config = dict(
    num_hidden_layers=16,
    experts_per_token=2,
    d_shared_expert=384,
    hidden_act='geglu',
    moe_layers=[2, 3, 4, 5, 6, 7, 8, 9, 10, 11, 12, 13, 14, 15],
    normalize_top_k=True,
    routed_scale=1.41,
    balance_loss=0.0132,
    balance_bias=False,
    init_std_router=0.00679,
    vocab_size=47217,
    optimizer='muon_variant',
    learning_rate=0.00858,
    train_tokens=794700000,
    max_steps=8356,
)
Below are experts of layer 3 (counted from 0) of a mixture-of-experts language model. Rows are named router (the router's row for the expert), gate (a neuron's input weights, with its number), up (a neuron's input weights, with its number) and show model dimensions 0-255. Each number is 128 + 32 x the weight over its row's rms, rounded and kept within 0 to 255. Numbers have three digits each.
After each expert's rows: a language model's description of what the expert responds to. This comes from a sample of Wikipedia text that the model never trained on.

# expert 2
router:114086118087124131169100167104121160108076117097103095106169135168128036163165082089135180093151120083136113162148157162133176132108098115138079098091096097135169143125129160177136083131096128166167100086116130092116121164167113153083116126152179100146169085100151197122166165116080093177075110093109142165124151154163116094152097169111094175088123135079074149115114141149140092139103071097088157164120145150086141112130157154146152144148128111082105157168175114110107154141121120136141135088092084091085174117139171094130084092142095143173082092115153109128101170088143125130098149172173097101099143172087120175089114167107086131093147170103099172143088156156100130085088131144097129102161095167080156154162114105110160162134094090171089124117100098165135167164134108
gate0:063183093099174115103094125125147085100163070111117134104157138110083140115123082087119104152131135160129144178138115138088159131088184089141062163127145163103143142155129150136145141167121153140111125121147086124102141175130113097138126079141119176219141144137108042109152108173155137172142128102082126149168078091142228140105183125132108151136169098146129167114139119115174078132140138130127122105148078066169125154169114115187148121075134120107098127128144116093090134181140144153106171121172154158135119143102146089140134115129113105121146117126151127122187170119198138124187135146073132117064124076163124134113156092132105071146159116049066124132192153155152080114065152125113124155157129085090115146154150122125114134103120181158128186087165176116079113121123152
up0:112131086137139147108144093159128165120140116105073137124160115098109134132140108124116099135104128178175116151096060144099140112107176140143059136138155116133162169129116116119107090113130171180074133115144055104127113136148138125113089054093149160150077162169161074143152143109112126141119128139134179159125101163140189125141105148172125148116138121080194100056187149084153129170206149108126134090144127147153107159118133159102152125055090161167136171108192163118089101111139080165122172095148127170172161155117156112119114197168149117112160125115118145132193122098161163083189112080087138115106171128151118153103130133159123107133077179058078114057103133133160129128097163164065130162142126095169079128178129052116145170153118142160189199122149114138111133129161099
What it handles: Middle digits of years and numbers such as 1945 or 70%, and "the" after "of" or "from" in institutional or geographic phrases.

# expert 11
router:086081101093096110196147169107121189112074100183106099101134159093144094183130092090115159099125138074150102157150153163171170151138098091159086109092118084103162181146153171165150119138114086122169161109119146085116105120132145107120133122120161091171131089092124114106161170062094091130105115106085132167103164168170084096125076161107108142105143149087077153143108155156105087137119038097109169164119121139091163096163143162161151152148109108086115150153181128107106149197117118111100091066104091089113171107125165098122082132164094144116101105121145125080131165090158084105123157142163086105129151171091117163090106154095087154121153149138077170147084170178097149107096139157091080088166081162087161160161101082151158141133121110170099114194140093181106165143138135
gate2:143140108121144109095132127078160088132059115158156149063143130173123154135152087141117128122083138143084129127111088102096118157120113101181101098099171109128118138156167042159118156156135167141174132114104143149097148151167072143087092141074147116107089141144122144127104124125083080158123097153112130046151068126148158171095126111108113160126106131124154065184119135163130110079086096174090164099182131162072075084173153213145119073120147098106090156157129133089195129110104135126153148116110138131122162083151138173120125121115117149163155177173174143118125139145114121133168153138188097147121128082165186127094086099141094062079147141112135179192111175163172087140075138078087148151160146135110156089151115093134130065148141114161117115150164094099121123050140147
up2:196168126097167083109138157142099043083108122137137118073147066176120097189105107134134175150145140079136138122106101163109154134147147175185105119093105112116047103117157100160124151138106109117163157154095116133109128131177130095096137134102118118140100192139121093131089119176095077108126139066127198092135102107104113125121156131064105103123125138103117118147170106159151139109081145206122150140114094143155120139147152100151160134135109081132154157123142114127193134109145147080140104115118142108146161137132140130132126145103125148128124091121186078136137144171097145110087140088113107134106089121103141129080137083082171100128128054110139212149137154145131101140141111125083130128170143193115089088141124074114161092176148178112088148119144092056197111127150171
What it handles: Zeros and other digits deep inside years and table numbers; also nouns like process, system, operations, manner, century.

# expert 3
router:131095109082181107110157172082141117134116095155106099192125130077163147097125076082109168098144091101125114167117142147163176097159110094126115082085102101100150187129118200177068115131144077111172049151128179124078127093113094113112145134119159117129089093179123082133196167088093082107068140086158135170158164140153126085115157167108092163137174140105160157148140104120094095067123150120097157164113172163108142088164105112126183123162160111097163118157172128138118166086082152070180090113128087109130163100116182100168096154159127150094099118126190171079155166106152156136123128173169109122144115152093105163086139164076080103148137108092132178173087163152110110175095134165088180164137130162096152171150100128137110076136087131156101078121107121147137109184108111
gate0:141162083169107153104138161148073114108083190118156135157093172114094126131091110090115153063172148132119098133057138095097199162184104108155182119107118102158123155096185154179105173169160116080118129139110125140076147162108080078073143155164176048150111173139135181110104101142124119124059069135129209155123176106125145122171136181110133111136177146109135171130083186116164189177146089061146121152157159086104157097153156053195140135122177111129155102145133087157145185187067145152073120136105139136148097128150156108159136072161153132087131096086128158185103075133085111143088132134132135107103127159133133164132119127157146147123135139069153205167093117189102128132125139184114129185136150176174150147145143143066080089119104123148119066142131123106118143164170120
up0:167134177147154202115180114147211172132149115167183118097126110108138157112101148157131112118129124084065146038128103174196079150042199109117153154168153114108226101156117167129135128110103153127184138106140095106105079150137112154105155073105132113130158097099102145145143057163114127082107136114113145076126138121159130123131121114149152162178098086115119095107165110124090155096080097137076193102182135122157136142120124194113071155116109194121124130122061115165102100131095175113138131099140095132203112101153180143074139089123160143163142138140147148137116181124113111169128100093181157129139120130147106135144120068132129164130134087093168172125130099104163139094111117045129098131113094106119151072169055148148134106095100121172164158106088078134135100049086142
What it handles: Final word pieces of names and derived words, such as -ation, -ism, -ium, -inian, plus second words like Force, Association.

# expert 8
router:093094115094161180135117163169120084062088114175092096061137126133120107160159083096172169102110133066115116158118167173108161164152096098105072101095108082082166151182155169169106097130140121108163117091126145120112100134152077147123120095138170105157149082083127140144173161138092097138093091099096159164134167143158101084111133169097105184102144130091153133136106150179123097113162136082099165174116160157077144110164169134125168139134071090090149159161167105083099168128130078156179080081220093113147173125120163093125091105153085135134096057138154132156115173080104115143115126153173132135143184165090113177087113120078089143174148114115094166171082168156109157049098104129102214078166097164087152162157110080154159150104124124171087126135139131161149159132124178
gate0:221157069151125145086123162079188153069109114185103121058075148171115135099100089109136147115124129123158147164099148136131152124075157129090126167078093164104112084129142060153101122136123120177088106190180096075180089136146148182158180171114172148141166121136144087134084151076124171123095143147079108114184112123111110145112143143067150110101100122181114139116140159185123090102115126104095179128139130179125195165165112110191171119103061120138116094114119135178131169110122093104126117091164078099100130110096127133174168075127100123119092106107107150112147090094114117110114128106119106117128183115087094163142165076100146107058125145123144148133122122089118181107054112159128146100111128161121140163079145136167082126127102126147091129140130141082081108159117089
up0:161118093210081131066156173175142141161163116112119098116104107073145088176079086110126111144109172098133151136144165135110096138147133174136158107085106172174157120128149140108123095120127210079128117189190120096110066136137152156139167161096117147136131117137086129162122131148142155113156156130097091079149168095101087179129142091169125150062128133091197149132151125155140172187128162100170125111080128143149188149144155139147175115135086108134108095114085141112143159133119128173130138164138138116143133067169131161148134114119139109094100148178124101062136156143118095123107158142208081114170117114092133138084128180108133075095101181116144111115155099161102152153140175141122158103091115111130178151157133129141113116204158185089101134110130149102113094160208079
What it handles: Closing parentheses, quotes and brackets ending a parenthetical, as in (Hindi) or (HEF), plus pipes, commas and spaces in lists and tables.

# expert 4
router:124091072077117145138092156139111143121105100130110115081119130187170161169160092081140137105138143095158101138165171153118161096141109121126105111083059147114165121125101156167092134112156197119159166129154132124107078118071122130095157148100172123146127096113191189151174165138100108115114068065142114163129163136178105095123102173096122100106138098089147142123133132133113104167043152083104130167108170106104131151159107064168132141108175083089130123131150060164113149085153117134198148102141096121122170161122159146144079083141109158164089100127173165094088177102107131123113114168162131109026075161096086148089161146144071137120163118103076164144095151156103176095105101112123099105161117155085155140171086110106125121197108126162076195123114081152075173144149126
gate0:063118122119067136109160147118119155124192126138144091108139209144122182124137151137104187193162168155093164184046072139120153177094084152113141101099136167085161104114127138122176096157143090162122120045171147152154124182154134106135115109094107188100079106090128112096068159137127174150119093097088099146092138131188097128102147091071094094155085172156084131112111131127081086127105122198119128130100153134089090143149198101173162167140161152108156085145096127144156095100108108094140129103101101128100131083137068195118108130139175134089124098149158107153176117118198138114138118115092116090151105162050092098147112074092170110144152135083166126103042178138071129136191152137151174170150176193126124147134095166153097148108162131118171161139144124150069161124204123
up0:140116070113045150103106144153103166129194166110086127128226146101149133147120161100117115154124118173064137133113121109174153180130116121110170161107120114135167110155173142175118087130158089170106144089123118146131093165180163159085142162157130134110077068122170128095130160118144151158147080079140102177138191162160135117097161096159154132133117193118081119136065158076113121142102103179130129153110111144125099118129103115139127171128086146109142085143083102170138102089121099105121170177175140072106111090111110167128097075067180139111093117131167134121149089084155079115094084139103086049201143119136143076187128157128142120130125147135159096125089173101099112154100125086205158101097124148113171165169165207152075108117142086168151124129109029136116160159221120
What it handles: Single letters and short word pieces inside non-English names and words, such as Zsófia, Kiełtyka and Tambov, plus chess moves and country codes.

# expert 6
router:076102093097130117112148162063096106137100120108110127114178118139128117113166089100194131091109118063159109163140148168105176145116093105096096093092142131159151158109150160158148126128206128115173092098145146144101091114095111156130113151145164183171148091091195102061164157131078105174100094130119117173099149120172115101108144156107102152122184154095050146156147126131081098147140084096094143154126147128098161103160126091139167150144119103096094183144162167102102149220154124160120092128153084093108154102107173062150097118158110150092099110107173146088089157115063105094101144158159118090110105202093120176094082153183097136121154165125117153156104158153089146086099099146101066132188137157094167174177075104129132104150079076179099115194110098155107160157112120
gate8:153135122166148067105131094104181133155146087122113176124173123144075124067043169155131138189164113139151129092151173133193117113138139159128174145088071162086221095095166089105184109149130154113147080137117093128132073109128097102118162149120163118154155144179098101170100079148088198115125083099123113104135138132195125154142153063129128122077132146123032177125138152136097138161128142081145145157118142120134114152182145135138129176136093119139110177121073123110124131167128232092103059118168174158099145116148140109134149151104118156117156124109188183123151102146111162134124123172171135115126127132113139128128118116099101162128126134090184106121095071126144132083114144144129211143136173155140123153096139103089076110151146122154066075162146103101064163172032123
up8:173129113136140105069173142137095074128122154210124151146111132165128098132089090141145140152117145103128104161075090113182121130123170183053156190173075111109153132149163145116143138133140086149115127111094142133147128127068184098121123175179118113114158139120100138130080128120077097127100119135070191155154101078131102174076103135085124123128168215144125117119110131116111101172063159139106144063099136151136146096119088102103142174146124101123145082096146162143095140167172169159125141111136162181146118135098088139125087154121106138134113143131155145158147065113052151104110142150076117114092145110173160123078068117150076073129093117129152122143116132139106155118065102168138152138166097092109083161088115132154073095121141058121139129142180091139115134115112115
What it handles: Words right after "the" or "a", such as most, first, two, nearest, main, and nouns like film, band, village.

# expert 7
router:147090129087093074127137162125129124139096110154096084178098070121163095093149084091142171099089109087144116173137179173074177158094090087102066102095077117117165164150136156168101093105160181032155107123123133103082137139109106148140123120145168188164096086086121117119183173132085097142099095081124090167137152139166096093115142170097100163122136106092132138129129124154074098145165137087092157168110154170077168093165126124155158146150134106079118176128171127101110169184092161142126130101149085097109163133123173091163093116168106167115106099138174161035124164085161079132127189172167143147134121144091096159082163098167090118121157139154115167182090167182098095151083122108124174124157135161092147157154089080162174123119084098172089133082143133167105134043095111
gate1:099116098111123171114156147148138120126141133130164133185172144143074159141121075150098101104057136101149095090192126129151116120158116160110129114132143102121166117106142128124112106168118185128155067073173084124117177153138187126215105106148109107035172189167215181184114135146084176172183159077190155126033111129115137064074209114156070123102147127092190174076109131118143142143170146107109156100118161102143138121109165149148213112130101105128194138072174094125111132083130136163088154110115116166153144160149180093145166080142160155139149146125088111079132076149156101109132212134143174191115112117147154117089099124130089121094135098117123132189093110160124169152112085156140160108147110127163175160147128161153157153175129144115159161147134134139178133131125170
up1:146155088163070122126112098091071159117124103128124111088123111150201077149191155123099176088139070122064154163106096112131129139134126079156076123093131105128065133160092172119120165159139089120168138148099168131118057120158161144049116158165119181162169072152087094084126099152180106141105086132136172085147148102141096150058115097096202138146185153120104111178157133133146142082091072145196133167149132149121115139125090108108103125149104104101051163161137124154109077144153132088130115169120096103062082148050110112168126159101160119090138177130129185177145188157089181128103108184122055166133151151136149090179113162119134112088140145118176130128080144140132098132089156144096178100145108138077122138147071086141085149113141093095128134060144143156109094196067078
What it handles: Digits after a dash, comma or space in score ranges, coordinates and large numbers, plus single capital letters like A, E, O.

# expert 13
router:108100165086128188128191168124126143122107123146103086091165137129135102122165083098135157095110121095149099161130155164135178116112098104126102094091099113108165168140153165160139109122118163126160131068176201118114136162112106154109133143140168167182111088078141157120176163196078087136088120123115107172147182157171110090131157169101084129094163107083163139082124117154167097179146170096094158180114154175079160096181179103095159111167077089087132105156165160132092150136104168077131116141116089120142170137142169088109080115146093146148083097138168132123124174077155090146102174176173160126119160132083117159085123123128089103130160148129107172167094163168101152141089134127107149110160078174086157155176122133133154148103109079179090107143097099164089136103161165
gate0:107131090072118088102116139099126129221117171130119114099160151115116171137121098131166162060124072143123141191137116154101134082100143142036144104106132128145166083104138133102129108091133167092123143179108087113107092100151129153187127094086104133149187138121086098152088223108125138064156079129138171102156094117115183092190100141141131088106142103117126181150124083124114122105114096179126162157124100108158122095136111096098111112141117163076115116168188134148118168134135110169171100195136175108185079085073076133116168118149168151140119138170079131115090177172097109148086094163140154074179133163167095130075125119100083119039067170091083141129123108125141105130190149114058172147132116120091103107205086160154129112146126110160109160134106124089100102120126107
up0:116165064103103122103099156093164163151171150148119109132117114121112179161146112155151095082078120169106151133126136193114139103107134111115132185148095171079100101168113188149028074126095120119226124143126173130222102083075115100142175108191124102140148158104145135126104031136117120130133161151101105051152099142071099090154153090088130144131074096162117137097067120186165122098130061167105116147076110119125114127160094138102120157140155106156104080115189143100096154096134100151166083113188159113161153160135105080123190133153179133155109138127175090133170167145112143115166177106153078128077140112152116069097130116117135110117127081134109175199092102168100141108158095130105094091146161111145092075183159159180144129084146145117123108193177099203122145188164104
What it handles: Words opening a noun phrase, such as the, his, its, and national or public modifiers like National, US, Russian.